{
  "n_layer": 8,
  "d_model": 96,
  "n_experts": 160,
  "experts_per_token": 4,
  "d_expert": 48,
  "d_shared_expert": 0,
  "activation": "squared_relu",
  "moe_layers": [0, 2, 4, 6],
  "router_score": "sigmoid",
  "normalize_top_k": true,
  "routed_scale": 1.0,
  "balance_loss": 0.000963,
  "balance_bias": true,
  "router_noise": 0.1,
  "router_bias": true,
  "n_groups": 8,
  "groups_per_token": 3,
  "init_std_router": 0.0165,
  "lr_router": 0.00149,
  "n_head": 4,
  "n_kv_head": 4,
  "head_dim": 32,
  "vocab_size": 8192,
  "norm": "rmsnorm",
  "norm_place": "pre",
  "norm_eps": 1e-06,
  "positions": "rope",
  "rope_base": 100000.0,
  "rope_fraction": 1.0,
  "qk_norm": false,
  "attn_scale": 0.177,
  "tie_embeddings": false,
  "parallel_block": false,
  "extras": ["capped logits"],
  "init": "normal",
  "init_std_qkv": 0.0471,
  "init_std_o": 0.0,
  "init_std_up": 0.0471,
  "init_std_down": 0.0,
  "init_mimetic": 0.5,
  "optimizer": "muon",
  "lr": 0.00594,
  "lr_mult_down": 2.0,
  "beta1": 0.93,
  "lr_head": 0.0167,
  "warmup_steps": 200,
  "schedule": "cos",
  "final_lr_fraction": 0.1,
  "batch_tokens": 65536,
  "seq_len": 512,
  "doc_mask": true,
  "train_tokens": 475600000,
  "steps": 7258,
  "dataset": "wikipedia_en"
}
Below are experts of layer 4 (counted from 0) of a mixture-of-experts language model. Rows are named router (the router's row for the expert), up (a neuron's input weights, with its number) and show model dimensions 0-95. Each number is 128 + 32 x the weight over its row's rms, rounded and kept within 0 to 255. Numbers have three digits each.
Before each expert's rows: "mostly gets" lists some tokens that are sent to it at least half of the time; "comes after" lists some tokens at least twice as common just before its tokens as in all text. This comes from a sample of Wikipedia text that the model never trained on. Tokens count by the router's weight.

# expert 9
mostly gets: "H", "Kh", "J", "K", "P", "L"
comes after: "- ", ". ", "(", "\"", ": ", "of "
router:146135126137094140135146151128121134143114175146132093154163138123133163145150179116113165149159112164111079163152165114119143138103155129201124111138177050172091201097114111101116187147167063135069144222146105140113159116060125060113131128145124097068089116174146162104131119108109090140
up0:113154171113148098153084108078064136081135179179203118166107136128140169123177168090128095129134189112073106150128106084133104152119119096125077050168131092164148201138108142116099145124144111187141111155073133124107118171070098138183110104102133108082146142104097105101152134112110152127
up1:131181094117148176112105084128082147084086101102121137183099128081168163116136003121078178124111145120126141145123157064170108111122122147127143079145168154180121167139121096159112120114094103117122106107104131153060159141104112080128100108126117121062119097172074122073143105124156097138
up2:140127103166171195162097120168108169158217157137157140185101139114158142150090110170108150136096081089102132115141081124122115149126129114157129142135106134186082168119169182126135092109161132157173156117108107152097164133142119102127076094076137080123126125092218159187132178168159091127
up3:137127163229122145128106174144078168129145164133138100108085111117179108137080138172155156100212115108144074148117144116156115098134184091151110161076186111116187112124102161137154121094188134151046071154116138128206129123179161137124118138124159128093103122161127125123105125146142123152
up4:153134164200075157153078180089113102094120153143121130127153140138119179166134179080098122142114094108074045144113070110165134168102152147142139101095119130121126163149081178101135098129152141134135094188113107163091162198137170107183121115163154147135100148094127179105094202145141122118
up5:130135148161107119168076206152136103116118133063180095141126086099123135132155116092164141135134178121052103156126175143090090135176132145103157107072156089070116227123133121131093148111068053146151152149147121131106116078116108146125108119142102068104136118168095102128108155165152124083
up6:115130131144151166092037107127103095059110151098106149146095113161102131160125175127091120124140173127148116130110104188167116091124071147112111119161143144164111103119114092109082190099156118164187128138108179134123104116089165026074136090097110078067112144108187138162122150103129129133
up7:140123144141117126130133157111104123087100096117137086168089120102162133168122185117104186138128031114109122151153193126157146072100184090161114066158139084076152135119162148148158177128176158137109100097113095083123147166142186123166096134166109099107143100127131159153059177157118084177
up8:106141088190112159111127081091112104092110112167134133117174113180147173157126078141116158163165153158083124130122079138069114095115140134151129103175121106154063162097049099138118137110144078154096172141120152156090081103138137109139168105132105062100069087117205139075135167137168111113
up9:127124129162197125169104214168183159064138123144128084120143139120143122133138160135046169110105098150144123141145134151117140143124121128139186194147111112123117062092136105114161159162158133155080160124222090176138126123126100137104154121133133119183095161097142115164125072118055094134
up10:138104117119114110140136190163161063109105073103111118147139072083104114142141111134177150137128140157113111138102092112048065131127102165137181196142165126132129160122140072137129160117106151104122153143071068152143066078111075093092105164107097088068121127185136147146154191103100121116
up11:118136184131146117112126108121103150116104201149094083137134184163162079098152096159125094120155076097141120096129128107086130119144114152137129174139159096110069129160087204141131178142124140115161118138108119149162108119117072110057114044100103107050173126126157195137120055121095130143
up12:066146150136123128104069137087154092139122113091205153064157113089110121129123139177115102141121176170096139157138144133115156166141139193106113061114176146095150145098141132105161122105168060124162141163182083122213162148093100045157117144122094116165113116133172097138142143160146135125
up13:162167134164100166082103065134092133092124135161071086112096139136191167092139175133140150109118104131145141123119093140107098090084106098161108085154100148104047071167110137105150182083153114145140078164111098145137155102112095069128121158096092130092112110142197206133171114140130096108
up14:117105084143109093153107138138136127061052164127123112184168146120131126161122133156098129135087178104123038163148152102126094104153141075079072075112131067156093152129116130101131168157068088124144137184074147103121115121121116162183114107202132150077114145110135098154087140107112172140
up15:136132125120121153150112151125139173109131148143169172106089133167143148062108131152088145147108107105177125140134176100189140102166154187142144117141158138100121098081160056135074139195246087104117163157137143113106145174092175127092159152178083127132119146108154132091146178108173122144
up16:176118130126103120147133176143106126107143143178142135120091204086187157144116182169089131114181109134117106181104205122191152102090164132123117070130188139106130146133101056161113089174145117113110164133080199142135146181118119088122138115124132188136142092132117186162131153112162113159
up17:153105135117170092182122092168074095154134106133157108094150093137130153151159088099103141153178173143152146181177143150093118091126134119140138144128119142129037161154096116147139161150141089127114163144081092144087115164083158086119150110107091100161144114076184122153107133091011176115
up18:173068076148130144155179114141092132132083140135096143122145130175098112130175150096083121178105154134063151168123126181085127091083108116110106141151169165093117113124072070109103153148115105037173146130144136181159144125121080098079153073143084084166117118130150138131102088099112151077
up19:147125128125119109139091205132137180116096131171164172128122097140137108114154119083188146129147125166117119102132204083159148141120143103173117063156161128163170114088142131111071129085115092135098149062089084135070122113096083141111087081130078112065133085121132141142076139201103106101
up20:163080124106129120170137190125090130175129095129126097139158097083138077202159201100156181102159124118088147141175120110184157138106161127155067082134190140147161160108125120171126114118134165146114148114135053121135133164088185134089093113154126158114127063139100119122102130169175156080
up21:113189190121138133112046151110129130170149121129148148103103154121144157172160127080124068117165209156194161101146175122168156155132119116109171079122153144140115158082153092103103163106169094194107170101127126089095103113045120157152157136169107122111109124125122110145109105116142110056
up22:109185162151126091088075164085111144134112130088175088161178136073126117083133126131111128104148133119132143188197142089163146101113169132113078132111065162113133167120117138160177160040172099091103100173161132154126133121131120156198159166092132171108094063133130129105115110145120084097
up23:160139178141130112129096174102106107150115117092117151137142115108175119135148130103129108154203129089091167183133107122161109106061166176159094189100221151170131184173100095160096140127161163121135068165136086101099144154129065102079078080141129178124165095159127138133145135132122105115
up24:122137138170134139096120147151117124115124170129156194064099169138188132175093139100075117107148136162125144162163150130185149132156190091129123071132171101099178163149171078153095098149152149156097066098120149190114122180139160081107130106082141091111167145137159153083089102077124080143
up25:135110121118072063090175095128109155207142182091103092177151183135090111083088134087144124152127166155172100108143170095135174127154178140152127163082132092202131138162141142140107127124111064141148114081108151127125119139128089143111094136122159165035104136171087116119151097140162119158
up26:087144138171102183174102161138093128120066115150110103131147121103110117193153171105142116107193104143153094171186122159125124135118106122132134121118078143127171116114097140107177205162085136164062144107079174098097152112146090051136144096177112107132182122084139111161156159116177133076
up27:118129162095100155126085078200152155111100098101160099066097204075160192096159096146094100157120071113168123141184172085141145109128101133130126072153115141177128089132128133148115140170094103138078179162131169126095153102162077122157066089129143154108104089114125187122124123126109154123
up28:179102167137105107120168146098084128090174128086068149056168115113106136092124181121107143115164060159091109141143147147157127119077108104221172174117100116189083120152120100154128162148085143141086131114136093140082121141107151107092122102088122139193140129148166092114116142102203134101
up29:077145130056139125197110112131086130140120176089146130127099139094147168111118129114090124111117057176173110108121113093174131152147099037129133151084109107147103143095114068113109127080148114146119145184126139119143132118079186123161107124090160194083072134105095117158066158083139087098
up30:134083085126080120192179076071186111105141137136121143095110119184125108091159140142166109138116152107140100137145153123135143135096120060149159125146109082139102181153135108140089143181085098197087172128098133086093125115131161143133153108200117182078095160154167097117152195075150137116
up31:129151132115082089156139194148184072092117098113084120201093082130105116145115154108127153109152171110071163161119168070065056139184107112145151176114105086114095183123145109093144141115096125141070150177120142129118125098116154115095129166169118055145109137178129152112150172116148146115
up32:114130090112087150110121106153151149105120132118160193162201113128130098143138164147116133109126077117096214167113169090180120160115094084170079146183137110084139124090133132164126150144120092175122124137146119130131140075158116213231158089144139109089138070110110177112137145135160102117
up33:153047168189136136129125131126100205142116144176210085105137140061100148111152101114105120170179089139107087156111097144096110092173098166141113166145102155098142132092144128051167061120175078153158150127144106125140162151129103084155089132121158164109143153161145134148075148120106124118
up34:154135068138115058149107181133166094067127122119112134151124053070105108169109126171198141133096109137073156178135143147101045146189137118128114188113175129123151142087136096153142165114096130097119143150112108161073095092070140128101114165134093092118094100142111156120184145118096142141
up35:112125151141123131181133160152164147114102108136075064149145072138118106172121098117149198051095140171100137101150076146133073093132066091115119096066145122137149180135116100139111170137124165170101146158114111108086102145106119145123165127144090032159158159120157082138154131097148079083
up36:126149151104131132158143096141084169091063064174153126110122187160093076096113127094111147151129102096094208163083163156098158096147152168127146178163134116132147109172180112125125140106166088137101095101114153143139127085086151133161101106083099081117131110178143163212093092150096170125
up37:154106104174120097131213153178121150132138182121120041135136131199128104109138122151133230118172061137154111153103087115080163099077160144134131177084096099101124195084141172139118107115160152131117098175111112157127120110139117133110104161119120185157096091146102148139105137105108102139
up38:121186113102102104115093111161123076146100119091087137112098140098120102145121121136191140173122145109128127161156168089158139143197184204087126125144170137128168148105134129117085164142163116153097161180128150078103162096068112044095113113147104128066129097147171171101178085092099156146
up39:098120115132151144132137087111188109114093146122196107183131130137079160115102126082106149144128146133093094147143172158151081085135079168109126149144121042100122174162116132128164105142100103163144111158138147112154096161170157184125126122060163186111069219193123127162080135128105133115
up40:140114175132167103087126150126120157106105115114152107167099174143073128057114110121116156138166113143099128149126199060129078107040121154111108159163155077158097175098144097146109140080122138108087137123161111138168138114103146157123103144159124103183108102145173104103044067152057121115
up41:100143183089118115112180066119118106140125111166083117187112130168157102098121168112070130155155163156137091163212142116152108155136134095123105078114130076069136155113101190118126143166136141186085159110062120096121191068088118116090120122096157149093138113185148138103143152137142144172
up42:163104188128136149113086073114084154153078192129167135165117168098162146093082160108124139094178069197116146081140142114128168164135128164132101113094157166072148153136170101088151152157144129139136166153149140164061095120116143094169072111102154116098089101150147165122148066132136124068
up43:100095126072161074142118096185104129094130077152091083125128137121158116099160105095126123119091101169145125125118102161183188096169101111149163080221100123101128120163150173142160121166164118178144141116096151118098092152176163083086146153113093130055111114110204115149156131101089109134
up44:148151083166093137113144169108134170122112134117129145101130183079143127221091103114136093139142143161114135121166206113073097060134183180171152102153143076137102137179116139189107187111099157109146100124094161159122113109068138078118127127103095174154126129145168130134107098144068121167
up45:167150176122150145156125155167115128121130135115126138094106143121161154164173143150123101139174127098122107126161165119109127164136148182166158145150105112120059182137128154189071171183094101198138115190118143156194158122068034161124079115141144093133152093118110141166103135170091182144
up46:123176126100097109139163144119093161106182156161090127155145099208148083112116133159145112158141087139125123141159163136198120098108137123150159118138219137083143087138134111177118136119221127137138203125085126118146118163141113109098146158128092136104123149116177180114116071219142113161
up47:079155103140106118144137105139056114117098179115166088186158158059108131096087102099093117154113128117111148098130106068092153097072120098124152164119151147128079106160120182157069115078160145147096150232159147130168160119119084140122121145098127186123118098112153160083109153082116113157

# expert 90
mostly gets: "N", "FI", "M", "PO", "UK", "AU"
comes after: "| ", "- ", ": ", "(", ". ", "\n\n"
router:116194147122073112171162178116135134154119139153137098147211109087190139173153200120146138205098070146159078178134165111126085170074179101149117110123176081141108158090143116054100157136137103130108166113129110147128140133066132121120163116146125129112064121111137118124123114134110086129
up0:055107125100158095139157152176115145180118097130196162148141071073185105170140153093188151181120118127118121131122164061153139134128141103153177136122106080123127108110169151126130162125125091095174107120099109187118132130141126094152088094083134172062073111181109081103164126105132180123
up1:073171159179158152132161182109060082106109133153128107128091075164142173071187109070158124113086065088106117138151123106102112164142112146099094179124198154089124121117113135123129169121124145098082104127096148133091127148129166173111079152145154106100126155054095145159156133076162112147
up2:117153124092049126116109143147157104150133157071137159115149091089152113147155141056117100091134130105112105145152158122204116190111170090143142101179183083129165217124147106148092080158087137154098180090082152106151095170134109127115133088110131180084164168122137092133096162137102117126
up3:151117152116088155174125117126108171076165100140178095089157169154145163090077155090117105112109029170120094105108157182171103123160113153136174079131114149137130056135135101087117159180142139125110190099175115152122086139079164073139178135115128088113116125146148108151126113088078089124
up4:121108152077132091118143107123148099099151094154099093106116105152153113097044162168154170129182064065099122114180128092134114130095160171179162131103178099140093082123123165128200097161140116145064112106158134093152144119085155088101149176099086110133118098169190098096119123101105160146
up5:150158175105102115118120121177093129094126176141160156139137111126162162162159110102067105131076167125152094145105169061155132147193168117149120110119107148085199131122143072177115074139132150109160075113125141086116157219105135100074113146152132126123059142145070083129115144072129153138
up6:184188153073152051178096151129104139166107171102151119152140128121188112155149135115184148178133131159155126154141166107169143143106183103098093060106175177116178182087159130137143101129126134151147116126066114183099082177104151115149154159143129149087122120084126089116116152112187115149
up7:147070144144148105160137091066156111136095138171090129149134111187146133133118184172128095169148136136122055155122188127155172204104142094115073066136127111132112158133100115122130134177123100123152131116086195089132132177111132098121129067179103174082140153125168127139163137069133165184
up8:140172119150073097133123149094127196114140151139143186117181088138151143185163171100167196119112115081096165132141156097160110096116162117199132118107145135159134137074152121086108098127162119131108149104095114119144108047130105145164100125173101146101123140134098090109058215137114077165
up9:182112087184101102115143107129145156139101187118105072088113094119090140113108114107152117097156053146167095103134131159125106194095109161113110142065168122098136143077078154118102156101130132152118081152121164139129213132149126137080056156138149188152087124195121128156163109096159107103
up10:158130119151146116145148127174086161128093098146152162127125153102147172132109105127127118164121144192122113176104099124154119136155158115167107177107061134136055120149134065171086167090110074147137224155091180122084158089156124153109071158106109146139080159114074188152161149142164107104
up11:154141155107172110162103151132098159179152080180117158131131146137161199134197184062147128126139110111152101130135070107118163172110158140098128089147143114117138141126201121103041180104165141113107153138190104096170108148109145091142133180193131141091163085103154130150137106167129132085
up12:172091138097125135179174159183103140160107151165145115127133119178053123147119197081128101151100135104174110153101149103200094107147170176180134196124164113108084158059120139100096120144121149146097155122119122184126166106115099159093117087118111125086079142147125101207113112103114098121
up13:107061161156090147144158120130159132138174098117119144132119148163174106122191146095115145118169162112218141120142167136087117139112157086108146075086089120194158142132119112137102140140085182180104159105102106188083117156059134133091226144118101112144149174097135101154122108100100143136
up14:123206092122114140098156156124105159157152123159111169158161116115135109226130154120079142138080168106173177114131159139192106122109100090173022167098148128160134163110115081110101145104127149130152150136069090175135123112134155145113138111192169135086142127125098136100136157189139137091
up15:091146124129124133156167086147147104118148152144177157192191154109132139104165142197183122143099157083117098177107182093185076171118168094221136146184130086102111136061129093079110121118163100151108129094085137102146109144130139136200159110136129121117163081119150145122092146154128121143
up16:112177152113137105175161180120124085112113085113141136105109082118118147108157112133157171117169150143120133123093159129057115118129126094156143048117131117154100103166151123175109145122142147139051198156117174137108149075125069109123153204150081078144179171064165148094155146151094168112
up17:094188172084093133141088232129126163142159159191103132174120131127178127102211155077093189105115133128143117105148109107092154150117143087116193081157133099074196125080162079141109178114136112120112139152145091156100140112137119101076136111135142106152121125130130111164132100128176121126
up18:117143161173148118145116189096068115072131116155137119159201083144138140161142167111104151149092098112110161087120106106141080088142181146167129185151133122127182145141152081139062142103143181116101205096157114111128109164077112131131148097098112130167111080104123151148100187215114124113
up19:107148137081096156130105154131113149102098139164136130115180129150117138168109199117151160136156125178156121147126196113174128147151105068096141060158170081165173113149145146142128093153183110134082170164086167103157099045114113171144105060133162133101068108132117113099132093185103138163
up20:145141130183126200088160155093124172126154139106078057040166115109142120106107141148138143094136094126108108151117122165115091169113160105180166134107092155099106162143140149113184125158166177138125064138148094151096194201116113104110168126112155130131088074160180119125120150111085089101
up21:185072179113142125118193167146169116165153144154142085114149145139096115122097133108109129168148099098080137113106161072153118157080142166164130119109120083106109160119129182109116165098138160081117117127107113171125075104070160189107126176189070145159100126184138160162101127111127123040
up22:114163188084137143157127139127108118141194155139099031122152155138210107076110178103098119125072101131077155166146114171148061088083149166186137122134139147160132131159089158138157182130161149144101107112097169126125122165118107148095147102119126047121116085124158131135090093119115095126
up23:097118138135109173116185162112087107151121146126158165211175144138136088139163206139067125199102091072111094135105192175103091118112123130183144140142135065131116132120081120139132099130163158119051098112160114112158145150150111103080126074150118104103155133096140149134079075106152126155
up24:132139159173098077076146129152150082133126116124127158168127126112127160157110164099100089086152071087093142095129133114137033092112205152071153118143102124094172101105143159198078125117096095140116128119121144160144124182178103110141151117128087104105100145098126180128180074070180130144
up25:127127123118160110170115155073134168137151137105235113188112140094145184081122086124117107116134173106086174157102129076133115144125100106137123169117140116145125209080118118153128100112170106143090188145194126126166137109071066146101135075102089137139115153096148122161135135158106119057
up26:111137138171101157151134145075089170095146161159167142132118147062162118119170162093138117109094105165113084121090117071165115140195142098163111093174144089083161111109111157127142080124122084187079155080147119111103077195151151113148098108133105122100100121090164055144119102122171058130
up27:104177102138092091177178153141163183097166136154056074155105118162226088122129125163109131158135059117154176125131169113150137198153120146115159139170195104154167143099137151140113140149131151122155140104115131173126131160081100110080118145135166098077115084124124105114177091157112101149
up28:142168139121106100126103115168084139110213144164131108142183085142144082122153113101071162151172118140148129133119093126151171103077137103160102078167142057129151146140178152124098164154205062170138179128130169130108091160120079121174117137130133164085132147100137093090108073183121111156
up29:095071188122129143117159161119137099093147122127149123116170130079099106163159205166099110124118139158110079111109124165111096127132126101160112129113125115158106150238114088173161108135184090138168110127160102165093076156113140081119151140114150081151145171143182147182121153140131139222
up30:228156051149133138153147130176135112088106158155129157133136131116152117185157145121130131153106106153134123090106134081141165114097131087074100077144139113136134213113154096145071089205151131148148113130105212198105151108122140122139161124093117165094073158101074122122101115140120118138
up31:139116163110143147137166141215072196093099138132156169138116143119141153176157109077126131167152178158149103098139119092118119124104117079094123081098092111180178163136155081099148155098088116122062126073121141085071138128109149108158138057123118165136164133106100099114135122209079137113
up32:126145138173108176123146153107163142060112104170154180096127158144168090110140175159121153156148024128161127126155108114122092116128128172129106112087133118118092214079142135107097132157158130075098043134143162162120082120091135150097124099175153166126127075158136183152106128166174114121
up33:130110175095112082127099093103118147140135137102113162176227129142151107135069166135115154176215052130155137135140163123128072192151137138119138136113154149114065166138131155140187164174148145127131116135114128150173080108135117071130144111129128083167137101091140187159157074116092096126
up34:080191137096143160126110155098091102123173071121128147144109186117124118082163151072123102127172116073171109107133135118073122160119181174131173100120137093146172107067160090047147152124161111108097123097135101106123169140051110108135129136075110115146092096142194151131183097157127155143
up35:165154107119125140093124168115121155175156217146139125153131159166170118122170129103112169059104130156156107149082125081147093156109126114129146083086126172084076119109111072173068106107150122161073133090099145077145140188097157131104103179165101179135143099084142140101136131169134068095
up36:155117155106152128175083076120152139124087176118167148098107124116138134118130119127149110156150129127102144144077178022133145146104139125096060151113158113169063117148092092081078102131157207171071165132122144113139079117181167087110139138129177160085095101093133159151149120138091142171
up37:101196158106103084137118121121160090125116114135088138105111130123207143130125138124110106121103081142150122123147160103148143168130142076094162087190191113118172105141145087176142064176198160100128128140159136161075129168172140126107167090139184172069135144128184144069122140124183112167
up38:118149156138089137135164150145093137181119126089088166094158149135139150183122193140130109081121099103155117156149188148135040131130153061133089110122151107068077110189170082107115141134218120141140123141071108118141124150134122083106146161112078149106159106154152147176078164103115091156
up39:088070102122144101137153102090100059129140139128109103114186111098126111127142145070145115157068177127089119119144178075155145147079082117101087141175102105078128177144119166107123089080200152144113120069128136131076161147118104128118031108161131142109172123158168141146123170101144163144
up40:100123079141178135107129187122154176158121202131127135126166049107162177132130158077166166155157138093111144164100123103170133144108158140103120144121135133127144110087096068160149107121127131138178173081085048110122136126157192167144102186148097184122165114129098099115099112106200120111
up41:116134118139138139176089145113115129094131148129157109150176124082159178206107144122155127127177132127151091137116171084141070117128127090119139125056154128155102152137090112139114229162111107143147189124095148129045088100052057125139123103106128135108121161113121101115184170101155165101
up42:128161210200143092173094144100121097080113096100156118143146050149166085141155164124122152125133071135115153152106134155135172092140209096112123090132152144096140081164161113077148160107124162111133153107102125092093137114145140072153133160144125113078120129132184132172185132140183105188
up43:224123094138121119175122129172139159145114183113169102177106117062192087148150132113158158127094143138144127143126139170094153161124155208163094113142117121139113156134121181169093086090135150148140083077103107111171060125114154123112128143129132133067149112149102048176105120169171120142
up44:121153088175072154152081159190159138087097166150116148120130149086193130178223137129137117115138160137120091117151140126151134107103163144101096066110174164089116187116161172109095152124092116183074143189134120171136062120124108107128095122107167114192125122108121166126108152103102114099
up45:155138133142127140149162098157149113171157103121138200186155127183147057181107174151113126135136111103156151108167120047165114139113138079179143128127169165148137121115056128088146178089114151118138134103103092135151153129157120112166164081201109101159133061140104126127088156175191135156
up46:180104120058113081171114123088159125161066067084101150137101110165146128170136173102143133111075152158115125124139152058188146123177155107155119102202103089090100143130161145109092096136129112166162133131119133113115134092135131081137175160138131115045057139135151165119148158091180128131
up47:101126157202147144144140125172104158210161185135120044200200137155155145095140145130143133138129066095126086149141076157114111165122127078194135161091120106120130141110117120111142105118154147108110162154149116081155181118131093129051132144166124131160115157137098117154125065123153172099